{
  "n_layer": 18,
  "d_model": 384,
  "n_experts": 96,
  "experts_per_token": 4,
  "d_expert": 112,
  "d_shared_expert": 0,
  "activation": "tanh_gelu",
  "moe_layers": [2, 3, 4, 5, 6, 7, 8, 9, 10, 11, 12, 13, 14, 15, 16, 17],
  "router_score": "softmax",
  "normalize_top_k": true,
  "routed_scale": 1.0,
  "balance_loss": 0.0196,
  "balance_bias": false,
  "router_cosine_scale": 20.0,
  "n_groups": 4,
  "groups_per_token": 3,
  "init_std_router": 0.0211,
  "lr_router": 0.00185,
  "n_head": 2,
  "n_kv_head": 2,
  "head_dim": 128,
  "vocab_size": 32768,
  "norm": "layernorm",
  "norm_place": "pre",
  "norm_eps": 1e-06,
  "positions": "rope",
  "rope_base": 4240.0,
  "rope_fraction": 0.5,
  "qk_norm": false,
  "attn_scale": 0.0884,
  "tie_embeddings": false,
  "parallel_block": true,
  "init": "uniform",
  "init_std_qkv": 0.0271,
  "init_std_o": 0.0,
  "init_std_up": 0.0271,
  "init_std_down": 0.0,
  "optimizer": "adamw",
  "lr": 0.000757,
  "beta1": 0.95,
  "beta2": 0.98,
  "weight_decay": 0.21,
  "lr_head": 0.0109,
  "grad_clip": 1.0,
  "warmup_steps": 232,
  "schedule": "cos",
  "final_lr_fraction": 0.0,
  "batch_tokens": 262144,
  "seq_len": 512,
  "doc_mask": true,
  "train_tokens": 1251000000,
  "steps": 4773,
  "dataset": "wikipedia_en"
}
Below are experts of layer 6 (counted from 0) of a mixture-of-experts language model. Rows are named router (the router's row for the expert) and show model dimensions 192-287. Each number is 128 + 32 x the weight over its row's rms, rounded and kept within 0 to 255. Numbers have three digits each.
After each expert's rows: "gets" lists some tokens that make up at least twice as much of what it gets as of all text. This comes from a sample of Wikipedia text that the model never trained on. Tokens count by the router's weight.

# expert 61
router:173161127160125158101071158100155095157115098151159127152132174073141196158111134066140116158134122102125092118146159124160186106109074119125130147109114130098159108173150153194095160128073111141141152092129117127117074133142126115094140082083115104125106077065159123079138104132168137131
gets: ",", " and", " in", " but", " at", " as"

# expert 42
router:194085115185085146096166118109149103127105132111083172120090160125086088123131142189153108135113134154076110170152153097091104166135100078072150137145185119154109076160142125155103052130080088133170138136127127111113142088113099144089101179204113159116134133123129072102165139097124062109
gets: " ", " order", " into", " than", " May", " about"

# expert 81
router:117160093130182124156111085110157130122155082097137103126146100135155081057161161153112150144113116123148052140187177111093120178129171134071084129116131185090138161093134118179160091163165110091173178122133148118124146099162048151131106122077136158042098105106114085139108195132150179134
gets: " |", " office", "born", "aged", " (", "″N"

# expert 65
router:152109152166098106153193098119092162172154110090144148116123096137059115108094111152079153081173158104141155163108081079142137160067146118189103115139199175106110129152102125151138104049121095106135074120122118113148146112173129116157149151112171078101133161119141107150105138136138111140
gets: " the", "″W", "″E", "″N", " station", "M"

# expert 74
router:108141158121112110226165134187172145143106103094083124068090133152164137082152152224069082179098100117121111146115073167090152158144142137119171085091151090146122061122098126134162115131148107119132165103140202164095130046130114141063067169085096120126079118102132176127161161107134056139
gets: "1", "0", "2", "9", "6", "5"

# expert 38
router:163113092152113122125113182113089120108199118202107111157179110153117155140161121149149077134158160113151141101102170142039145154149141078153144143097130115134127147189091142153163164147092074132074079129082128146164126139153052094090111180096068113143154139166099124128175152117139135112
gets: "9", "0", " with", "p", " between", "v"

# expert 67
router:116111063121154147138196095151150165105168149126172124162138090138108064150114072157151110123214113048135121103148178144146112076156144135091095119099109183114095116110168094134102174112166184100143142113106117069180099126156087165156141118135170097156131102109130169122091129120136187132
gets: "|", " |", ")", "\"", "%", " FRA"

# expert 92
router:086141097167068141119198148144177181148197146134054147177137103108099162055109086141122170098106107103164122087084062160058122113181092119082152140154128127117114080098121124073149086082091075047139123144158123159170135097116119132092156089119105079147108130130126166137117103097140095179
gets: "0", "-", " |", " -", "9", "|"

# expert 1
router:203133134133172111141114128123129163154064118141171128080128106121075134179137167057085132198116132182081135193143154125130134168167091140069073154127159095138153107114137131126135154089081166154160134096111135129159105068121225101126199142124193140145085135117102145063121114091102131126
gets: " \"", " '", " I", " to", " over", " “"

# expert 15
router:188149133118124108138115169162121088108056151243158153133180096109125111149156114129166124111170137114039141113155074115136182114174191149186130149144131116131129206171170148176128156113176173161154122125097131152149085160152127089116142121098178141158121152093158142129083138096091158100
gets: " can", " they", " it", " It", "4", "o"

# expert 73
router:132183063142119108125175110101115162100158186081082169167134123116138096120116171137150138138088112127132204144173092108096092171126198136079108142123139115069138012180100140142098127140091098136123180122099164099155117139117123147107087165165156150136122160160123153155158089111108088168
gets: " ", "–", " |\n", "0", " %", "iz"

# expert 95
router:135136068146139106123123139122098140150117141145069117133127068084107131130074084077081107065121140077102136120100140103103165226128114142153106130127121147083183136116157114096156069172137139156103143148091097111147164130148178089091123085125064157122063159158129173113054160109097142158
gets: " the", " a", " The", "=", "The", " other"

# expert 7
router:135097121167127127108128152142112117165067159145122144126102177110153095108150154111101147171068121089103133153131153154088125134158085072115103129093122123057134129160089092138121154092080151141090094098121143120135211113156099039137157111122100135142151156131171134173099136056110126125
gets: " by", " the", " for", " from", " of", " through"

# expert 27
router:158140150144090145119087116147166070108114101129167161113132147090216186143132156141167130152091155086127116176156161171115168104123072082164183131169117138138082105176159164172111111110083128115109066146144144191038108090163121150154104145133125129118176093138116087095155080143162132113
gets: "–", ";", "\n", "-", ".\n", " |\n"

# expert 37
router:150185160128151155149164137143140127160138078122221140129200080112175102152143053098105158108135063078145076181145168177172109129166115088109153077116153124090113154105107110088138099100191164121077079093181107095108162100167117096156170163098098142118135142075118179176115107118142124099
gets: "1", " City", " York", " County", "ay", "3"

# expert 83
router:036147134123111083188113147157080149076142123153091114160146111131083064153153165150084169125128106108161146141159126103138119165121187126032113144094087103132202096179090133131166181074123102112140173101114121130171140110082095154135191178168088112127167156122155135073115126134096157162
gets: " to", " by", " made", " until", " that", " Candidate"

# expert 3
router:073113097097099187131134093107076133064131134105101138105137167071094090122133071124155116080158096112131134096152160123080152135133140105143156139106058160090119117105124108067113204095209156123142106093139086132150100114082121135166081111170088092117144142097148133117088121138145173157
gets: " time", " had", " |", "|", " have", " has"

# expert 80
router:145154087103118109107100122144137131102129141161193125119137164128146144093125151125091101148125120147171151110190143105088153115128189152183182094144117167077111161141138153199094182127126111184120097110180120142108073168119169130116140172135110139148143103109162161117061121066117143114
gets: ".", " |\n", ":", "–", "}", " –"

# expert 45
router:133130097099101138121116179164216095091137127174089092135143122134131171113124129117148152118144160158126126140084084109189103123119191118119122117131188145093123140079215137145048144180138128116083135143100112111143124198161093070160117156134142070159118087106151118131139084107129125160
gets: "1", "3", "0", "2", "-", "4"

# expert 18
router:077091129128167115150134133128113085125089127155215137096124075079079095092139099080104119134138215109146192082171170188112112155120147125207125105146161105031160152166131114094115114180156129098128091105097161161124058097195194102079110063151120148118138149124107126113118136082109100144
gets: " |\n", "\n", ")\n", " |", ".\n", " has"

# expert 87
router:174097123195127177137145132109115096079096139123087131090181174136089162144165127138165126090127130060084074162108160180143186088160139126119085156098099085115135068168136084067201137155116149140158113095123145180108157107110146093117134136154089102151151145104126144134114037077138158097
gets: " for", " to", " a", " the", " of", " on"

# expert 19
router:133162156105148113117144156167072184096080072089149143108115142140138152161175108109124125104111096120104121121124062126130094145108169129191182085098091143116141168203113068147133172088107153143109163090109127115154092094118092154169124124064162127190099170123148127145104138142116122106
gets: "0", "5", "3", "4", "8", "7"

# expert 77
router:155095126124158092165102147149129107159112161095146103112187152147150109202139179148156100168131131156097142166118151125159100098121137091159168106125103092140084148128139163165062160090131161135141112103172123157092136126180166141205052167066168098182109126139159143139151099096126185161
gets: "0", "5", "3", "6", "4", "7"

# expert 70
router:074157160118113141146138147129166161163158122086090077077136142134105154102057084157114157122126192124119134097174151112145130154165103089188122136126143103116128145119131152108096121058115138080170151111126123143141132079061191078161144100104117168133159087160145140122132171111122108148
gets: " a", " A", " an", " F", "A", " T"

# expert 28
router:073202071208164115153136107194116126093122104145139085116096053088097135109085078094074139119152046148162150096182144077127110127087123115111157104134110133105146147167134096166087159101109107082101079163150117146132149118129153121151139059143077130111136162075168132113060109146158099196
gets: " |", ";", ");", " —;", " –;", "%;"

# expert 79
router:094121089120112178145126124133103121116133147148124094175156099145124141087069139173116144169103185156183126153165140128126125107099108122112082101153105185107054108138159144109086201095096124123146105045152163109145170134127077157151119084196093093100161131157120096134172161108115107108
gets: " first", " a", "6", "4", " second", " former"

# expert 84
router:069173147156095152122168144173123171130137156097098121108154097136108123106120106107087127101073141094142127057165069109138068136082124141146094088111132125125134083173169134073129084170147106137185148110129128082184161150170122125118132112145111109140071147167170149142138155135106171163
gets: " /", " as", "-", ")\n", "\n\n", " ("

# expert 53
router:135171151126095136107094151107199136121088121146147155068160119126119196128121136159148117158082167099117133130056162112085172147191142131171157074110104116129097137108160094085140084169132097144157164115206142139149155063149126079141158069102169141145059131108167141172158175098132161101
gets: "5", "6", "8", "7", "0", "4"

# expert 49
router:162133105141111107103129101101149119127148097145118152074149209107164155146104145112083142115127117064171131164145106184149156068116135112152151227155119130109092100146119108111109131137113131176116134093113112110073148107138195070093128090120064107150123085165137167076095115147188110093
gets: " and", ":", " or", " &", ",", "/"

# expert 44
router:149154123115186091219120126138123157090120154114123167186166153055107155113102125167153086173080120194162122131105121111135105130101161147170154130104134131138120182125171156157134107109102142122107141088121120073097105166142100175147122107119102176118134131069118117148170076059115122092
gets: "7", "8", "6", "5", "3", "9"

# expert 88
router:114128161139124126119103108139140093140090130145087129140129190154161201147168147090110050153111150156112133134119134065125137129170133103164154124090158142128069101137102132135132084175091117130135124111127131125121117196145051181108120184134111165100119091101142105090079136122129133094
gets: " with", " including", "4", " used", "6", " included"

# expert 66
router:151116163162124124130152177087156086184098146130154174158150124138128167181118109140139096161148114132076128145135134132192107177116111059156141091142116181120090140122130119162148146132087069180164149086120088142102124139092143155111108121073182169098116149116165105114118091156134110130
gets: ".\n\n", " (", "\n\n", " =\n\n", "==\n", "\n"

# expert 35
router:156132107149137077107156112122149099121190091105199148124134147136123146143175107180181136168165160095180130156188159136125170113163089053167167149164168125091090069164110105106107118118086129121123084088122114078106101121140141173129125109090115112126144126145170142058152183140143124174
gets: ",", ")", "),", "\",", "\"", ",\""

# expert 52
router:182094110128068095177128129071096189087099176120071096172157085083151152113104135128165166130121136148163103074099149164170109122194109153167104110099123153144118151119068163126127113101186165119083112159132108181101075094087117072163122160119086115150096188095110150142130094128162131082
gets: "'s", " his", " the", "ian", "ic", " their"

# expert 10
router:104152124131108131091116090171112126169091131122056106170138173180158223151128160172114118135150158127143123091137168134098182124123140127178130052113123116130129117101132172098126133094140069101110114103127184161103153125110095144080120139141160130107120236126085158163113084108156140124
gets: "ing", "ed", "ated", "ate", "ized", "ating"

# expert 0
router:180104119161112127100131162151118128116181130135164093166132083144116146174096093176094122174130118096131140149164093115121098128189154120175142133159126131135092197136122182138142105123152066091121103165170186145110095135097114145090188122131092157092138190113171094102123119115098142177
gets: "==", "===", "\n\n", " |\n\n", ".\n\n", ")\n\n"

# expert 59
router:092144170135126151089126153164096175086131091107094075111102126119130123139093114100118173135141144125152111103156053145100154165173084161165220081112131164126111197124109142100157145087120137116100096115144118118097127140161115169189100120125127153157164177115174095143136129136109114112
gets: "9", "8", "7", "6", "5", "4"

# expert 6
router:090152098144076106107157159137089157138132081171162084067164117164166149153123162119182105202140116117180074120139127139134114157133159088146146109033117124164165116146048175222121157130107105110098101171095111156126147095067154169097130123069106116146186106126145111114106160105142136120
gets: "-", "\n", "==\n", ")\n", "om", "See"

# expert 86
router:098152110135136135243129118090152156033169156117076087137110109064087123167105109140167073131120166123117157185110119107172060126154135142141116089141175158131069130145111108151080134103159117092119145133099153164117137135123087146147043123147126133100127115138136181124126109142157102137
gets: " |\n", " ", "th", "-m", ":", " due"

# expert 51
router:108154098133133128123161145128111078115136162135115116149158198109170173107157126142160146166200105115153129165100090172088109139160119148153153127147156154108095156185137167185143077107123093109029191137138171150143101163133134170093137117114136117175140089095085086088158191114106078109
gets: "|", " |", "-", " B", ")", "–"

# expert 72
router:156127156220126122134166120124113139091152109124169044162121069146128158110194127110081065110146147076144132133126131169108168140122173116090181117098128157078080132145147123166115097164136154170108120091118079128114086124115103139117102136154172139106155106111158164174154140100091148117
gets: " (", ")", "(", "\"", "um", " |\n"

# expert 94
router:140080107170105073187160157120096131075088123128125137076160119191137100101131108058132127111150106139100117170115081123122153167131159108107175111112125138074096144090103169184180099107154128084104182121028119094112136134152131151108117107148114172123102104132125172159156104105133135160
gets: " the", " a", " his", " its", " New", " their"

# expert 13
router:097090114128125110141136135138060150123161087112111110093106195170143106124096108087134141136161142127132130135037131151136055060070155113117173134179169151104112152171134140125102115145113079062140117170109153166113191079104080163111083127153112105122147143077158134134152155159118144121
gets: "er", "l", " March", " October", " May", "ar"

# expert 64
router:109109150153149109072117163152092151088175133082165114083105078120090091141129093126098081121073122092167183085170049092135136095082165087147088114128118177102128119191102080094117133159054143159141120149102080157138155125110089130091156092139074100130111139146181212164083173187158158167
gets: ",", ":", " (", "\n", "),", ")"

# expert 85
router:112115122166142110170122165076095179119148099129123139159116133119086099131169141101097116182188145135114109168142149077147056118128139149144155136145183146122079122119165170181053168121129086135162065119134214170132124175116121083194128145139142117055142105154140143145184068130116156138
gets: "0", "5", "4", "3", "6", "8"

# expert 17
router:153124155137071092172152117180138116141191114092104162157127097157120097097114159133117179166150107114140115182163157166147126131134093128075133120115070193165052116150124137125113126104145128122114102106079158148185147122135137136126141123158092123097144067122144114109181126163141074118
gets: ".", ".\n\n", " before", " round", "==\n", " In"

# expert 9
router:128147172065101148087147159068144118161101085122158192167127124150147158143157138074137121168173162117108177120135204125124157115180098122182178138185088106121157164100103109154109119156131132153112127152153138134157152182107129155130153124113092114099120145131123099102141115091155119147
gets: ".", ".\n\n", " that", " The", ",", "The"

# expert 60
router:245125138121125105072142171165070092095176146134174170140125146167079181140135124094111114158129134047119103165150081169114151076127146127140071141108126144154143134176140129119104145182151082123134112135177144128121136166106128169119109134134098191116061117145146069151110096128090130086
gets: "3", "4", "7", " general", "8", " only"

# expert 47
router:114094151189106131155191149122184176095116115112114171145088092138103165159166150116099105123114136128080154109070084109076137128177079174162120128139111107126163156106151104077140092152147156083094127119097155120139116091081156090168147092069086135136121164103110088166134114147105196158
gets: " the", " The", "'s", " one", " his", " first"

# expert 91
router:159147111137138105176112102164072130120155156112131111088107102071194087101126100068129111104200183127135121131142096174115126161162151138182175127120152160103122152189163083127131158128051141064161152144110163137128135103188141124080050137129129144157088132102093132106107160104107096116
gets: " |", "–", ";", ".", "°N", "°"

# expert 54
router:115136127148107144154130159097169132142173081123150171119112155128117062138164135139145164094095122092165181115124114115177121126102179121188128175185147144111098111138104114043153122114191129100148152122131098093112148104129139072150123109094171110100087166152112126166102104131117161134
gets: " which", " that", " it", " It", " who", " also"

# expert 14
router:118172092169043144098151159135158148126122093074074095147158125119120090113105162140153138154024106183178111159180133108153120095137092149105123134107102156132104047097137141086097173100142186115167158095158081097122201130098132154129155138207165102126099128140142105120145112119074131113
gets: "|", "0", " against", " after", " at", " won"

# expert 31
router:123092114119192072214115190138107124104063116153137104097161138133068165160078193054139112122117119114111144130179125101136082115104137098166158167114186172144131170145120136159122143137069071160193104116135155128068102170165128182158151148083109133184073150126199133122148144128085156144
gets: "-", ":", " (", "′", "4", "5"

# expert 22
router:142160081187184119082109092154103111150185158134122175116095156081146113114133132143123114134154132114149155175176183060146133100148130109121109072103100107045170097133119091111126112152119117144065163104116111176125109101167111104100128107103139132089117158109176072102128100091074170141
gets: " of", ".", "–", " from", " de", " Of"

# expert 12
router:098165219131129077116119076127135154131068079255182147139135100123078140109106101109188209154116116120123140116109096143130104138165116146120098115135164147147114174122164146097153150076133132153132132122147061124209128149171137168118110142066142127120154063070124117121113140131131113122
gets: "th", "9", "st", "nd", "rd", "–"

# expert 25
router:116135123183181152151122058110060163115185129153108108161102176185131133133145112116119146114157137141164087163179148180157138122155097145165096166135138126123098159183110096136167116103119121084132096164100087134192103094096115104105178087198091106079161122153091114105169184159100151134
gets: " he", " He", " his", " who", " she", " She"

# expert 89
router:170086073098084136101143117073158132104164112097202187116119148144119143122127095159119116132151125113167102122144102136123126160118125111128078087159126135114136072180153098097114078094110117140099121139156086158140124148121130147160080204080122110098140052136103167141174171162094107120
gets: " ", ",", " film", " series", "ch", " album"

# expert 71
router:129080097144143102132115175146153128122125140168143097102131094151123172148124096113139095115121158118138130098104156087127130143141144091126124132117104109096100185161086102170147162094166137160074112141123111151139129164161119080129175070144100110127129149084121109106114134072109164151
gets: "5", "6", "4", "8", "7", "0"

# expert 63
router:086124152140178143138122134154074180119191099135161106097090156149070079139141111094092152193119102085099074201151115119077055143069147118116130108096080151137112135168123146168160037163073084195063147110105120103158152096133133135134166148075117086112178147109139162125125102182140108124
gets: "2", "0", "1", "3", ".", "=="

# expert 76
router:118135133125138136102100101154144140106118160133085109088172143138130188073144163130100071134108128108029103150091147151119138123138115079161091108101108158102205138099165118133106201142136128156080146104113141184078112095174065128120176156171102186162133122115141143152137102082148116113
gets: " to", " of", " a", " from", " into", " two"

# expert 20
router:167090178113129089156184073187105169162116119119156165095167056123125118156108088142168120160161100186138173126123134142114122141164099108130130159069135070109134147122131077126139141097109151113117180097148130140092165122134146127093104152091169131250119139136118144116106089074132096111
gets: "s", "%", "\n", "°", "th", " km"

# expert 41
router:166196128154112128075120142123101066081151087203112089168058085138157155144109119114078079136136121128139098176116164134080161095091079097112130141156178138140135102140122182117111201082101150080162145155110098129140126092128096145146181111183154092122113129132149077155124169101106126063
gets: "1", " United", " served", "en", " work", "r"

# expert 50
router:103130088205121117108127136157109109085099082116120135109119187131147172122141186124107132120172120067166103182076129112143155105118118126142168147130126227077042121101159173096094114159107137226127163180107118099071120138116177116126106109079103077152123160129134151089093086190160157149
gets: "|", "-", ",", "),", " and", ";"

# expert 58
router:109102139160094135141190139125170129111159082162119079132124115102092159213112105104071091108135126066113162192096118207236087217131098063128124102142150122099107134122144116228091147155104124153150198106113091138097129163125107159107084112138146072131105136168158187109162112121126115154
gets: " |", "-", "|", " |\n", ";", "\n"

# expert 30
router:097136119141164144144109099143139068063167154042162093103125134094153106075138071103170102128112126078112131111158160207123142138126143137201092107103125087054129150160076151067074113162126140129116111127022148138068133097136112068089129155148109119168094162101131178157147107092142123186
gets: " to", " not", ")", "8", " later", "The"

# expert 46
router:100154232122122077089092151147173092122118163124103116132086102142157137100150141123142090113124105159154189128190101129138177148139093154115116088079093112097114112184072116178131100111122140131099118135162179142100118081130119083159109095107150110124168177140141161084131099137105109096
gets: " in", " on", " at", " In", "In", " from"

# expert 33
router:201224153144108077148121177102103083124149137157126135136117048130154159121184158123069055138143097113129122143170115108104142113142161122143085116119089074118130165143130164169133106203194152176094141133124112123093126126151142082116115151141067087106145112153134167149124139074140128144
gets: "2", " this", "3", "age", " This", "ul"

# expert 26
router:117104146146093140121118078178137125069119113082111092130181211104163184154148151116145104089185164123052142087107137144090130120097106133184187120154177137090176115119104142180087130104186130120120154098081118098189139083155083071109163115114161142088109151131155111132103161135113132107
gets: " was", " is", " as", " were", " are", " be"

# expert 43
router:148135092092168201098105144142088124151165105107172116122116118132160149130142077094106099147156183114166103145110159135146130096163123136110129154130135092099100095142083075090145165157178148203127114137159110137202131121126136115126126101157161143086074114115100143100140171104157083113
gets: " \"", " F", ".", " after", "f", " After"

# expert 24
router:190103081187160115113156068052151111075166091099157133095131147113079144144172120128109105141081157144168084113140145108144141108089124109102143140177113104081134126147156134161113159094071114108086119131152101172222077152192099163164110107089141136090134161096121114126162117092106129150
gets: " ", " |", " —", ";", " Yes", " –"

# expert 48
router:080167119128174129131134104134168109136187114150111101201137106123177139149152073105185107190209121140117138154136212170125044164154125124108166130153103126103114151152147151092164102107192136130129155134171230167090115083131139143161151174070084116098107144092131125145126130155122079103
gets: " ", "-", " about", " R", ").", "il"

# expert 69
router:176110168151112097133096108133140154079137121167102140155099131120084113135136124155186139120112131140147096089104140170062112129102177084080119146103170134144107118153094152076134115146155122109109095112131126126135119115108163064173121141159161069063117116123120101112119114124103113124
gets: "0", "ly", " in", " well", "y", " from"

# expert 8
router:088108140138140057115150139170137079143118090102118117127096139100085106048171053140105104099143165176201137137148118114198125180108114117096105104103100148108112099171112135099098153053199139150137149117169057160119186074148164077123083081113122111141045122186140133108173078119119121127
gets: "\n", " in", " ", "–", " at", " on"